{"n_layer": 9, "normalize_top_k": false, "beta2": 0.99, "batch_tokens": [32768, 65536, 131072], "seq_len": 2048, "dataset": "wikipedia_en"}
Below are experts of layer 3 (counted from 0) of a mixture-of-experts language model. Rows are named router (the router's row for the expert), gate (a neuron's input weights, with its number), up (a neuron's input weights, with its number) and show model dimensions 0-111. Each number is 128 + 24 x the weight over its row's rms, rounded and kept within 0 to 255.
After each expert's rows: "mostly gets" lists some tokens that are sent to it at least half of the time. This comes from a sample of Wikipedia text that the model never trained on.

# expert 5
router [182 144 119 168 120 109 112 132  92 106 133  98 109 102 147 143 110 143 124 127 117 147 133  95 122 125 117 137 134 104 187 125 124 132  97 155 196  64 118 120 146 102 110 131 181  86 166 136 185 169 100 150 134 122 153 128 120 104 152 107 107 145 149 146 113 114 111 146 139 157 117 130 137 117 158 133 118  97 107 150 143 138 190 151 165  90 103 142 132 126 128 136 109 105 137 150 110 124 120 161 116 115 119 156 102 141 139 126 102 101 124 141]
gate0 [147 109  98 112  74 110 136 111 145 123 168 162 106 105 170 140 149  61 171 124 113 149 149 140 161 146 101 126 148 104 122 129 134  97 108 138 135 139 119 104 104 182 126  99 169  95 116 138 147 126 169 148 128 106 142 113 133  79 132 125 127 127 104  98 157 145 147 119 162  84 139 122 123 118  78 110  93 118 121 113 113 155 133  71 149 105 139 154 128 109 108 131 133 166 103 119 163 117 109 104 126 134  89 138 135 138 111  99 133 142  95  94]
up0 [ 60 132 104 166 138 137 130 107 146 156 153 137 154 158 186 105 106 146  90 137 130 113 148 129  71 148 136 135 139 135 155 128 136 111 122 136 148 131 114 102 150 127 141 122 170 143  83 120 102 125 112 112 154 129 146 134 127 137 127 139 124 138  69  96 119 111 112 157 112 136 144 122 116 125 103 139  99 133 132 124 114 101 142  73 116  90 130 141 146 157 115 107 128 154 163 130 136 135 113 190 126 121 148 142 145 122  91 141 139 114  99 122]
gate1 [130 106 145 102 125 141 120 129 136 138 137 139 122 133 146 119  92 174 103 101 114 132 141 135 114 148 118  98 148 149 154 129 123 112 117  92 155 123 176 115 131 120 189 121 150 140 110 106 174 115 111 127 123 144 122 121 148 138 121 123 172 104 137 149 120 116 166 112 164 149 114  77 127 119  99 146 137 133  75 136 191 127 131 146 169  85 116 146 165 123 106 135 147  92 103 112 135 111 139 133 105 159 145 131 128 127 144 135 125  95 106 164]
up1 [ 65 144 115 145 162 122 128 139 137 161  82 150 146 142 138 141 101 143 154 153 115 108 145 122 131 166 114 133 128 175 146 127 126 152 133 121 150 133 133 126 156 158 120  99 165 116 139  99 133 116 114 121 148 131 136 117 148 112 112  99 155 102 126 177 162 111 133 118 153 142 125 162 135 157 121 113  89 137 121 102 122 105 125 129 164 102  96 124 172 150  86  87 155 111 121 140 118 142 104 106 121 103  81 131 144 147 132  99 146 110 126 113]
mostly gets: " inter", " man", " con", " ref", " editor", " conf"

# expert 7
router [163  99 133 103  93 103  79 128 151 116 148  79 111 119 154 125  95 127 101 159 127 132 118 124 125 188 153 116 139 159 175 166 106 155 133 122 147 119 109 102 132 134 131 148 144  96 108 145 126 133 159 158 105 130 131 141 139  98 141 183 120 116 112 123 119  67 151 170 127 139 129 109 134 120 169 124  82 112 171  96 130 104 146 144 137 145 109  95 127 136 124 120 112  96 101 143 122 135 161 134 127 112 108 182 121 140 108 147 117 106  82 132]
gate0 [168 122 162 132 146  69 143 133 157 122 121 160  66  99 149 146 107  76 104 132 130 101 136 143 109 155 143 109  87 140  94 133  94 140 133  90 104 149 125 106 116 141 132 131 118 100 136 187 144 110 126 146 106 163 123 145 166 137 144 134  80 121  98 135  83 149 165 106 135 125 133 106 141 159 116 136 125  74 123 137 178 154 121 114 124 114 111 134 131 119 134 157 120 112  83 111 116 126  99 117 162 113  78 144  92 148 112 142 163 138 142 152]
up0 [107 127 106 114 111 134 124  93 129 133 125 174 120 126 158 126 121 153 152 139 137  83 143 149 116 165 136 151 132 118 148 157 135 137 134 132 159 168 138 144  75 107 129 161 161 120 151 110 118 107 130 126  99 150 171 148 136 153  86 130 138 118  66 130 173  90 139 118 144 138  98 128 128  94 153 161 147 113 105 187 159  94 152 125 119 137 143 129 116  96 158 111 117 148 107  97 137  92 103 192 151  95 112 143  92  85 121  81  91 151 152 170]
gate1 [141 116 128 147 127 117  91  46 145 140 134 128 176 156 135 106 120 132 135 119 127 127 142 130 127 151 104 145 114 145 128  66 131 139 107 118 126  87 131 112 162 120 110 104 157 127 101 101 135 107 126 109  86  64 119 125 132 139 108 146 127 165 104 145 103 129 109 151 156 185 161 187 105 114 144 126 100 156 111 127 139 135 124 111 151 136 138 143  93 158  98 118 160 135 139  46 147 158 142 161 150 105 137 155 164 108 131  99  78 127 130 149]
up1 [135 137 110 138 113 116 129  87 140 152 126 156 111 116 116 128 113 120 113 168 128  83 105 159 128  79  99 149 118 152 137 215 115 125 138  89 166 100 138 113 154 142 150 112 125 102 110 144 136 120 109 136 130 117 116 126 127 140 139 132 145 126 131 101 112 126 108 131 102 171 123 120 186 131 164 111 153 125 180 140 120 155 157 130 137 119  93 111 118 120 133 102 139 129 127 153 126 131 125  96 151 137 118 124 126 147 127 104 101 113 128 101]
mostly gets: "==", " John", " William", " George", " James", " David"

# expert 0
router [121 169  89 137 105 135 133 114 124 130 116 100 137 101 158 159 120 137 131 110 132 116  56 120 117 163 126 108 105 165 143 147 141 176 144 139 146  75 112 121 106 108 112 156 138 125 133  95 113 152 110 124  95 109 124 126 141 120 121 128 146 117 158 151  95 142 128 172 145 140 112 164 113 146 130 123 120 123 115 111 159 101 131 118 131 150 144 115 150 137 162 126 138 117 180 155 135 130 206 113 146  96 119 173 108 111 151 100 131 157 113  95]
gate12 [104 163 122 136 143 110  98 166 130 127 143  99 141 116 104  94 165 141 145 111 169 112 148 186 124 144 138 147 138 115 170 144  90 100 163 136 113  96 127 131 120 122 113 138 124  90 179  94  97  90 140 184 119 144 139 109 136 124 153  89 146 149 147 159 157 118 118 145 138 157 157 146 114 119 142 159 113 126 141 102 101 109 123 128 140 180 105 126 155 123  70 103 148 142 134 119 119 104 138 132 105 156 136 161 115 157  88 105 156 150  84 110]
up12 [152 127 156  79 122 131 134 150 144 100 145 136 123 123 140 121 124 163  78 106 147  75 137 124  78 143 160 134 130 128 136  96 145 150 107 115 146 129 111 127 137 132 127 107 121 102 146 142 134 185 123 114 151 177  71  96 105 145 153 156 156  69 177 133  91 134 159 134 132 100 161 125 127 119 128 147 146 108 122 108  76  99 136 139 141 122 115 127 194 134 108 107 139 157 136 112 130 123 125 145  83 109  76 129 140 124 126 110 143  82 106 135]
gate13 [155 158 153  89 120 112 125 111 166 122 165 161 163 159 139 165 146 128 130 140 145 133 135  55 127 113 140  87 140  90 164 124 103 155 135 108 141 133 132 121 135 141 134 101 119  99 141 123 110 152 144 143  85 152 116 157  83  99 112 134 167 111  88 179 127 123 134 134 149 125 145 135 115 133 124 112 112 114 179 154 188 152 158 149 154 115 169  83  99 126 121 144 113 147 120 174 158 124 115 115 146 143 128 146 126 142 122 113 122 133 106 139]
up13 [149 127 129 131 101 150 121  97 128 136 114  82 138 155  96 143  96  90 100 132 146  92 129 146  99 120 106 142 123 110  99 104 101  77 144 160 104  97 102  94 151 159 145 105 117 135 136 146 116 131 148 147 146 134 165 145 136 151 141 140 114 128 168 119 148 136 133 160 147 116 101 149 113 140 121 177 130 148 156  90  99 121 123 115 134 143 107 178 154  72 115 164  96 128 143 129 139 156 141 139 118 143 116 152 204 101 126 104 136 110 163 137]
mostly gets: "===", "=", "==", "====", "Personal", "″N"

# expert 3
router [138 103 139 147  86 117 141 148  88 126 127 130  93 145 145 184 137 131 144 116 112 123 101 131 115 156  70 134 130 128 161 150  99  97 141 157 146 125 130 123 148 137 110 136 181 125 114  98 133 105 121 125 148 112 181 182 140 127 112 162 149 134  98 132  67 139 102 126 151 137 116 121 113 183 191 107 110  91 138 142 122 130 154 157 133 129 136 182 101 131 127 143 114 102 109 163 107 117 178 168 119 120 129 140  85 118 162 136 132 164 101 107]
gate0 [127 124  93 136 153 141 120 123 116  63 171 157 142 137 109 119  92 131 146 117 101 132 140 153 147 159 106 170  77 102 138 163 109 120 145  97 142 110 135 123 149 114 167 141 113 184 122 131 116 101 106 101 175  91 157 174 106 111 115 117 116  99 115 111 127 105  93 128 144 125 120 151 166  95 140 129 148 138 177 140 130 141 166 131 149 128  87 130 116 146 162  96 114 153 157 122 167  72 149 203 135 121 100 100 132 134  88 121  79 154 178  68]
up0 [100 125 103 152 129 160 104 183 165 156 123 114 143 113 125 129  82 109 151 125 133 102 100 127 162 151 140 150 134  97 106 153 110 143  96 102 146 110 136 126 122 138 124 111 129 157 130 105 131 125 104 115 155 143 170 140 101 147 108 123 118 136 156  58 111 130 101  95 117 122 121 112  77 150 176 133 152 150  83 103 109 148 123 145 164 140  95 134 151 135 149 149 139 145 158 109 152 142 130 164 138 120  80 136 111 123 124 112 154 111 151 110]
gate1 [138 148 125 136 111 106 125 149 130  93  84 156 138 149 151 101 107 118 137 135 189 126 146 100 129 125 106 104 116  71 204 144 131 141  92 147 123 136 128 144 135 112 112 124 160 124 154 104 133 131 133 131  99 135 163 139 156  94 117  87 130 159 118 122 108 112 134 164 142  92 109  95 157 119 162 103  99  99 161 186 148 102 123  99 136 128 142 129 128 129 123 125 143 134 112 185 112 123 124 127 126 139 132 129 175 145 115 126 130 128 103  91]
up1 [ 95 123 168 136  86  97  88 102 119 123 133 157 113 148 129 125 177 108 158 156 141 159 162 108 120 113 155 108 160 112 120 121 124 123 131 103 184 126 134  63 119 146 130 123 136 113 102 125 140  97 150  95 102 163 177 157 114 184 113 143  89 180 109 148  82  82 151 113 145 124 125 145 114 132 150 121 130 140 108 173 104 140 153 162 135 111  90 140 114 124 152 140 125 157 153  88 131 108 116 142 114  99 128 167  89 136 117 148  91 157 131  77]
mostly gets: " he", " it", " It", " not", " they", " would"

# expert 12
router [139 141  72 154 156  88 131 145 100 128 137 131 125 154 149 160 114 128 162 125 117  98  50 102 119 155 129 110  91 143 109 156 141 122 127 108 150  59 125 114 114 126 145 122 159 109 123 136 125 143 108 105 144 114 145 157 177 168 121 135 131 143 127 121 112 128 157 149 116 132 155 137 124 131 147 142 135 129 148 130 147 111 136 160 152 113 129  86 104 137 140 176 128 154 143 142 110 128 120 154 151 172 110 140 133 137 148 154 129 153 137  96]
gate0 [142 120 145 150 112 102 132 114 117 112 116 150 121 119 111 112 141 197 140 139 159 156  74 126 146 148 154  87 198 149 105  96 157  99 109 108  91 104 151 117 150 117 115 107 138 135  96 119  93 143 122 121 144 136 107 123 120 126 192 163 127 162 183  96  92 103 134 110 107 111  80 107 117 128  71 132  86 144 166 162 125  88 170 144 106 148 131 110 137 114 155 126 132 137 118 121 114 161 143 163 113 142  94 109 141 149 145  94 133 126 104 123]
up0 [122 146 132  74 132 134 119 137  82 153 166  56 139 112 106 162 128 147  98 110 147 144 127 129 145 125 162 117 112 139 134 145 154  50 136  94 138 132 113 116 118 179 126  97 130 118 117 163 135 171 120 136  98  93  88 153 125 175 174 132 132  89 153 119 140 106 136 140  94 126 116 127 116 116 157 162 119 173 131 168 137 147  86 104 140 152 109 106 111  87 151 122 148 125 135 132 120 149  83 118 152 139 130 108 157 161 133 124 175 142 110 145]
gate1 [129 141 180 131 169 101 127  94 129 127 113 128 111 108 128 151  72 100 184 116 111 110 139  81 122 135  80 156 184 138  84 114 117 190 111 104 129 144 100 150 134 132 155 111 144 136  92 144 112  88 128 123 107 151 111 118 167 125 124 171 123 143 153 169 137 147 106 115 122 150 123  82 132  92 147 135 120 127 129  67 111 115 166 119 115 141 103 158 139 119 160 136 125 153 158 123 132 184 146 154 108 136 137 160 104 127 106 161 139 117 137 157]
up1 [121 144 110 112 128 155 119 131 169 131 112 108 164 100 111 103 126 133 127  92  95 132 116 107 134 141 119 126  93 142 138 114 116 125 109  99 175 118 131 135 129 102 118  82 131 129 127 187 152 129 105 127 121 114 143 148 157 119 106 146 131  90 156 114  81  96  92 187 161 128 154 127 139 157 125 143 125 132 110 122 131 156 114 120 131 148 109 104 149 153 116 127 155 109  93  79 113 166 145 110 112 114 160 135 158 140 132  76 119 133 138 138]
mostly gets: " \"", " (", " s", " t", " c", " p"

# expert 13
router [149 141 102  96 156 131  80 166 152 123 104 115  94 104 147 136 130 122 143 104 119 130  97 132 124 148 114 103 139 171 135 125 122 123 132 142 191 123  97 125 136 102 113 194  83 128 151 132  99 131 150 126 124 120 116  89 170 128 152 148 154 109 148 134 131 115 136 187 149 124 131 139 104 104 107 155 111 114 128 131 131 102 114 153 128 103 121 121 112 146 105 165 146 127 149 143 172  98 147 131 140  97 133 155 121 110 123  78 149 127 115 100]
gate6 [ 92 116 156 119 117 138 108 107 140 127 157 123 135 148 159 129 140 193  76 127 122 117 125 111 114 142 121 117  95 110 124 126 173 138 155 121 156  81 123  93 158 111 114 196 108 150 118 141 146  93 159  87 140 100 119  80 146 129 126 127 147 151 119 113 171 126 136 136 141 108 135 137 120 147 104 124  94 129 126 145 113  77  81 110 141  89 107  98 125 116 139 123 117 100 138 168 145 114 124 180 153 153 158 152  86  79 155 118  83 115 135 121]
up6 [136 122 136 141 173 136 113 130 135 137 145 103 127 120  95 126 110 134 111 141 106 114 123  88 134 119 128 137 110  96 143 157 140 155 126 135 111 149 152 129 120  76 153  80 121 141 122 119 110 140 101 127 160 131 133  80  51 112 108 125 123 118 140 133 105 118 121 131 141  85 142 133 121 135 123  73 109  94 139 146  92  76 159 120 123  88 139 115 147 156 184 130 102 112 147 125 157  81 139 156 138 155 146 129  96 109 159 123 102 205 170 144]
gate7 [133 163 152  97 116 138 146 182 107 126 163 148 105 123  94 136 110 130 129 121 117 164 116 156 154 109 119 120 147 169 154 136 141 133 110 140 121 129 120 150  96 119 157 108 124 147 196 132  78  87 149 124 132 140 144 135 161 135 108 144 161 115 156 124 164 126 134 147 136 134 156  99 160  94 151 142 195 137 102 128 127 108 166 167  71 128 108  97 157  89 110 123 143 157 160 143 128 119 111 108  59 107 109 152 112  97 100 115 140 123 115  77]
up7 [130 149 149  89 119  96  92  86 149 111 154 131 115 132 139 118 144 114 131 198 146 155 125 116 185 117 122 132 144 133 109 114 151 113 144 180 126 127 195 123 132 165 157 115 135  96  70 107  91 159 145 154 140 104 166 160 124 160 135 157 125  90 132 118 111 138 118 130 121 131 130 126 128 126 110 127 123 112 111 147 113 133 140 112 141  83 119 112  57 128 142 142  80 143 133  95 105 113 102 135 134 139 111 117 119 172 171 140 152 143 137 135]
mostly gets: " of", " |\n", " in", " for", " from", " at"

# expert 1
router [140 172 112 144 136 126  78 128 109 132 132 124  96 112 130 135 135 126  96 103  77 137 112 107 125 148 143 125 135 130 144  93 151 149 124 167 108 103 139 164 165 124  99 147 149 122 144 117 159 143 155 163 106 143 149 138 113 123 113 110 125 157 122 124 118  98 100 166 128 168 109 145 120 152 136 162 132 101 126 140 184 133 122 143 139 113 120 135 102 129 137 132 153 112 205 160 136 141 116 114 112  96 115 133  67 114 160 125 144 129 129  91]
gate0 [114 130  95 135 127 166 147 138 134 109 182 163 115 105 116 152 121 167 117 123 125 131 131 176 132 168 104 101 148 125 117  83 129 132 108 121 136 136 136 147 145 151 145 108 117 174 111 117 144 130 174 140 103 140 110  92 133 124 108 102 142 153 171 121 117 151  86 170  96 128  97 133 125  98 119 171 127 100 131 112 110 101 100 119 138 123 171 114 139  88 165 136 128 129 168  95 136 146 105 144 113  95  81 112  92 181 119  92 100 166 101 150]
up0 [121 155 134 138  92 117 124 130  92 171 121 147 111 130 150 120 150 165  71 135 117 120 151 155 106 126 132  97 126 141 138  94  93 120  89 122 143 119 108 151 124 112 157 169 153 188  94 103 110 109 130 184 109 121 168 138 134 143 108 143 109  75 156 119 130 133 138 151  72 170 116 141 139 110 132 197 132 107  84 148 126 128 110 129 120 153 157 100 120 147 135 141 116 119  92 100 113  85 137  80 120 121 158  94 139 119 107 140 157 133 138 145]
gate1 [106 143 137 122 133 162  96  89 138 142 149  95 171 133 161 118 124 109 122 146  89 132 102 132 119 140 114 114 157 160 119 117 176 132 135 123 126 116 125 122 126 136 137 120 127 138 104 119  53 146 129 125 105 147 106 141  98 115  95 106 109 122 130 126 126 121 172 128 118 137 146 156 147 117 118  97 132  96 123 151 172 111 150 114 180 117 115 114 129 145 130 137 121  92 137 158 138 126 126  70  96 158 142 100 109 108  95 157 121 104 151 178]
up1 [127  83 119 136 160 105 112 182 149 109 112 120 154 132 116 116 126 147 128 158 118 112 131 121 152 168 130 120 119 127 154 157 144 130 128 114 136 121 133 126 129 104 164 173  98 110 120 171 101 128 136 127  98 174 150 144 118 170 119 126 115 138 117 132 121 138 146 158 131  91  84 121 113  64 125 160 130 170 125 100 114 133 122 153 139 132 120 107 146 111 169 141 107 129 126 144  78 129  97 100  85 150 149 101 147 129 105 135  98 138 139 157]
mostly gets: " located", " mi", " species", " River", " Mount", "idae"

# expert 6
router [114 138 138 147  75  80 106 156 103  95 151  90 114 131 169 144 135  92 119 128 112 148 153  88 110 118 110 130 133 130 171 128 149  88 130 103 118 113  94 131 157 118 150 173 122 121 127 108 157 126 144 120 107 127 140 127 134 131 171 121 142 126 119 128 139 131 119 176 150 123 111 164  78 118 154 122 139 135 165 123 157 101 179 100 152 144 119 115 125 175 131 158 169  99 114 169 124 123 133 112 131 139  94 130 111 131 145 162 111 150 101 104]
gate9 [119 112 139 106 124 105 112 150 120 134 135 120 131 122 120 132 139 111 100 116 149 120 160 100 108  72 108  96 135 143 150 102 108 115 134 141 147 113 117 140 170 114 170 142 170 106 120 125 135 154 122 129 144  89 133 142 123 114  98 137 134 135 177 154 105 102 114 154 167  96  89 111 128 138 114 169 111 127  97 120 167 147 123 156 119 130 145 133 130 155  75 143 130 106 127 139 157 102 134 152 149 143 143 137 100  95 109 114 148 179 147 118]
up9 [124 134 126 105 185 146 146 131 140 137 110  97 146 171 171 147  97 107 116 133 139 166 118 164 144 143 105 115 139  91 105 134 113 107 127 135 162 109 130 131 104  84 164 102 165 144 114 111 131 129 130 122 121 154 154 142 146 131 122 134 155 142 119 144  98 124 164 150  89 126 170 108 103 123  64 136 149 157 111 131 124 119 118 129 114 129 116  84 144 175 109 116 108 104 140  98 106  79 116 156 157 123 104 115  91 102 147 155 118 134 204 106]
gate10 [178 138 147 107 105 107 161 129 130 144 147 155 138 109  78 104 111 102 111 128  65 159 148  82 183 156 131 158 112 145 120  62 121  88 129 114 126 132 122 112 126 118 142  93 124 119 114 145 171  85 104  96 127 120 168 118 134 112 143 126 131 122 122 114  79 109  60 155 135 148 117 130 157 115 156 142 143 139 170 127 146 100 146 126 106 156  89 138 134 147 112 129 122 117 144 165 139 159 148 151 133 126 101 133 127 147 110 138  87  92 139 108]
up10 [122 112 159 146 130  95 123 115  74 130 143 113 142 118 164 180 156 101 147 113 103 144 160 105 131 138 126 118 130 109 107 142 151 146 148 182 128 107 104 113 168 147 130 123 111 101 133 123 129 157 176 125 140 136 134 123 121 130  95 165  90 109 158 114 148 121 115  98 159 147 108 153 101 140 120 129 129  99 141 131  82 141 100 153 125 114 125 137 129 158 125 129 151 146 154 117 151 153 138 110  97 135 127 105 137 108 186 123 142 121 126 139]
mostly gets: " the", " The", " his", " their", " her", "The"

# expert 14
router [198 145  90 146 149 108 111 144  72 157 123 139 129 140 124 131 152 119  99 112  72 141  86 136  75 135 135 122 128 164 135 133 172 126 118 141  92  73 126  90 141  93 124 210 132 108 129 139 137 135 129 135  99 104 139 103 180 133 118 155 149 133 129 107 126 112 138 168 144 128 103 152 167 110 166 138  86 113 116 145 133 141 111 128 157 134 137 117 130 113 165 165  85  93 108 130 191 124 155 113 126  90  97 134 120 180 133  99 146 138  80 140]
gate6 [121 130 109 120 114 155  93 127 117 160  87 125 117 134 137 161 148 140 118  67 131 159 164 137  91  94  98 113 127 117 162 141 132 114 155 121 120 152 143 127  93 147 144 111  94 108 118 138 154 138 143 157 137 132 169 116 118 118 111 110  85 106 155  99 165 114 124 114 178  86 142 154 142 106 114 148 144 107  81 119 124  46 114 137 136 161 111 111  90 105  84 139 127 112 137  65 127 106 115 171 103 123  66 139 139  97 122 125 109 127 116 127]
up6 [115  99 106  96 136 130 146 139 117 155 140 127 173 130 163 129 129 103 177  51 145 141 159 117 110  94  95 156  87 119 132 125 114 101 151 142 117 106 104 120 156 148 151 144  74 123 131 129 103 149 186 128 110 101 136 164 140 121 101 122 128 122 148 123 134 119 115  75 117 127 154 162  95 141 143 149 150 144  95 155 118 144 109 146  91 123 106 102 139 130  98 138 129 128 115 103 144 133 103 117 113 147 128 140 164 150 101 128 163 163 126  78]
gate7 [122 111 148 150 138 127 137 123 129 139 154 129 110 143 116 167 146 119 149 146 115  97 198  96  97 144 138 128 141 147 130 108  85 109 135 132 105 140 109 128 139 129 118 143  87  94 118 154 134 104 100  92 141 171 124 150 117 132 125 132 163  75 148 106 111 117 140 114 148 144 158 163 161 111 177 110 136 151 112 141 131 121  84 108 121  80 129 124 131 103 107 111 100 156 134 147  82 129 117 136 165 132 119 132 144 134 159 164  92 142 102 110]
up7 [132 150 117  89 128 130 137 192 134 180 128 186 116 108  91 135 113  88  96 154 144 123 141 120 148 127 146  89 126  95  90 158 130 132  90 153 119 150 101 160 170 143  91 143 134 157 124 118 129 116 124 115 100  90 147 128 109 108 145 119 115 103 114 113 166 103 124 126 157 115 112 139  79 101 198 127  97 158 141 126 165 131 132 131 109 120 125 155 108 123 103 188 112 102  94  90 136 167 106 170  86 152 162 140 154 133  72 131 164 134 112 156]
mostly gets: " is", " was", ".\n\n", "\n\n", " were", "==\n"

# expert 9
router [125 106 147 127  89 107 129 147 115 130 122 133  85 158  94 105  91 154 116  87 176 128 118 128 139 207 114 145 167 138 160  84 138 128 151 127 132 125 134 124  90 110  91 129 120 114 115 130 119 129  93 137 101 128 151 170 112  79  90 153 145 123 133 140 127 108 149 152 124 134 122 126 122  81 180 128 128 112 153 128 134 109 157 132 136  86  79 153 110 109 136 199  81 107 178 121 113 126 103 102 118 102 105 111 111  99 174 134 136 132 153 117]
gate0 [131 145 165 158 152  80 163 177 125 150 116 138 120 157 100  88 134 156  95 170 122 127 122 116 119 141 116 135 105 130  76 127 145 150 109 144 123 145 131 154 115 108 141 115 118 151 104 133 142  95 111 126 108 126 119 144 115 149 116 149  86 138 110 112 157 147 117 122 129 120 116 160 169 131 147  91 140 125 126 102 125 126 109 137 126 132 121 121 156 148 127 133 144 104 133 119 168 122 154 134  96 180 126 116 103 137 121 144 127 155 143  94]
up0 [133 110  91 121 107 168 135 114 115 142 133 157 131 167 121 144 141  93 169 121 145  71 124 121 135 110  80 112 151 143 124  91 116 171 104 129 110 162 116 140 142 122 143 101 108 115 106 173 124 185 116 139 107 132 132 132 130 140 119 112 176  82  85 153 107  92 129 111 139  83 109 126 153 133 153 151 171 119 178 137 161 128 146 114 122 118 151 133 155 128 113 130 153 120 138  97 120  95 137 100 109 148  91 121 146 104  88 141 101 148  87 138]
gate1 [141  97 118 169 117 152 144 148  86 121 167  84 117 117  86 105 161 123 129 163  80 155 102 106 113 185 108 129 168 132 126 123 189  66 106 139 132 134  94 156 127 116 107 124 102 121 108 152 126 128 118 139 115  93 150 154 121 168 106 138 135 170 164 148 139 113 112 125 128 140 104 141  74 103  99 126 118 155 140  91 149 122 137 167 142 110 128 112 111 101 132 142 156 149 156 159  88 108  96 139 107 103 149 132 133 147 135 132 130 133 114 150]
up1 [156 129 134 125 127 127 144 129 129  80 105 100 138 154 147 143 112 117 146 158 102 164  93 195 132 143 106 145 117 139 104 123 101 106 131 124 139 127 104 154 136 168 119 107 147 129  96 145  84 134 123 121  98 125 100 116 140 139 148 109  84 166  85 134 128 124 103 130 104 119 119 157 131 125 147 107 143 121 151 132 152 154 131 148 117 111 107 106 127 133 134 127 158  95 128 149  91 124 122 121 128 121 129 148 134 156 108 105 178 130 116 180]
mostly gets: "ib", "uc", "ov", "ob", "ram", " Sal"

# expert 11
router [150 125  86 114 106  99 121 153 109 130 122 123  95 142 138 121 108 116 147 141 133 155 112 143 139 142 124 129 130 146 141 118 136 160 149 113 110  45 139 168 158 146 147 132  92 115 155 143 117 153 128 117 149 167 112 143 199 123 143 120 129 129 140 140 150 125 108 109 146 192 129 138 136  99 101  88 129 103 176 114 139  82 160 131 151 126 144 111 110 149 105 157 123 113  99 149 141 139 120 125 114  81  75 134  97 146 162 137 114 131 116 126]
gate12 [125 144 127 126 146  92  80 139 164 129 125 138 118 113 115 137  97  80 121 125 171 129 107 157 125 123 137 114 177 155 107 162 116  87 156 119 145 121 100 156  96 179  95 115 103 150 127  98 177 138 159 120 151 120 170 124 143 149  76 124 126  94 129  87 134  92 111 111 147 176 154  73 171  99 128 141 122 146 117 113 154 135 141 130 141 139 107 111 130 142 150 139 132  87  67 107 123 141 122  88 128 113 123 145 165 110 142 118 121 119 173 127]
up12 [128  90 128 138 136  94 105  91 113  82 140 138 114 145 149 151 115 146 122  97 153 147 111  81 116 103 127 170 158 126 135 122 133 125 129  82 126 124 148 148 140 127 131 134  69 102 109  92 134 120 132 117 102 167  78 112 108 108 198 149 146 137 123 152 125 126  83 130 123 177  75 156 127 133 171 132 133 119 161 138 152 137 101 138 145 157 142 117  78 102 134 153 122 162  98 121 161 144 108 117  92 116 129 110  99 134 192 121 129 133 132 117]
gate13 [144 158 145 172 122 113  74 111 123 136 153 108 110 117 130 135 114 124 132 158 145  95 119 128 170 101 105 119 136 147 155 159 122 181 111 141 141 133 108  83 123 105 130 147 134 117 141 115 128 146 136 161 136 156 140 122  78 115 120 150 149  98 100 167 109 139  91 115 169 140 136  94 149 125 155 127 117 129 144 146 153 132 187  90 179 143 106 157 129 132 151  72 159 172 161 121 125 115 125 113 117 116 115 151 111  98 158 117 153 172 120  83]
up13 [128  82 129 132 152  80 118  69 123 121 124 165 141 156 101 115 107 117 113 181 111 123 124 136 158 113 109 115 131 143 101 132 150  94 110 132 161 135 134 108 151 119 114 110 132 136 149 127 123 102 108 148 125 137 153 148  90  96 134 122  83  97 140 134 131 151 161 115 134 123 112 177 169  73 166  83 150 102 105 121 128 149  98 150 179 168 125 148 104 100 136 141 123 143 143 140 100 146 156 158 143 139 109 120 124 118 138  93 150 166 132  92]
mostly gets: "10", "1", "4", "11", "15", "20"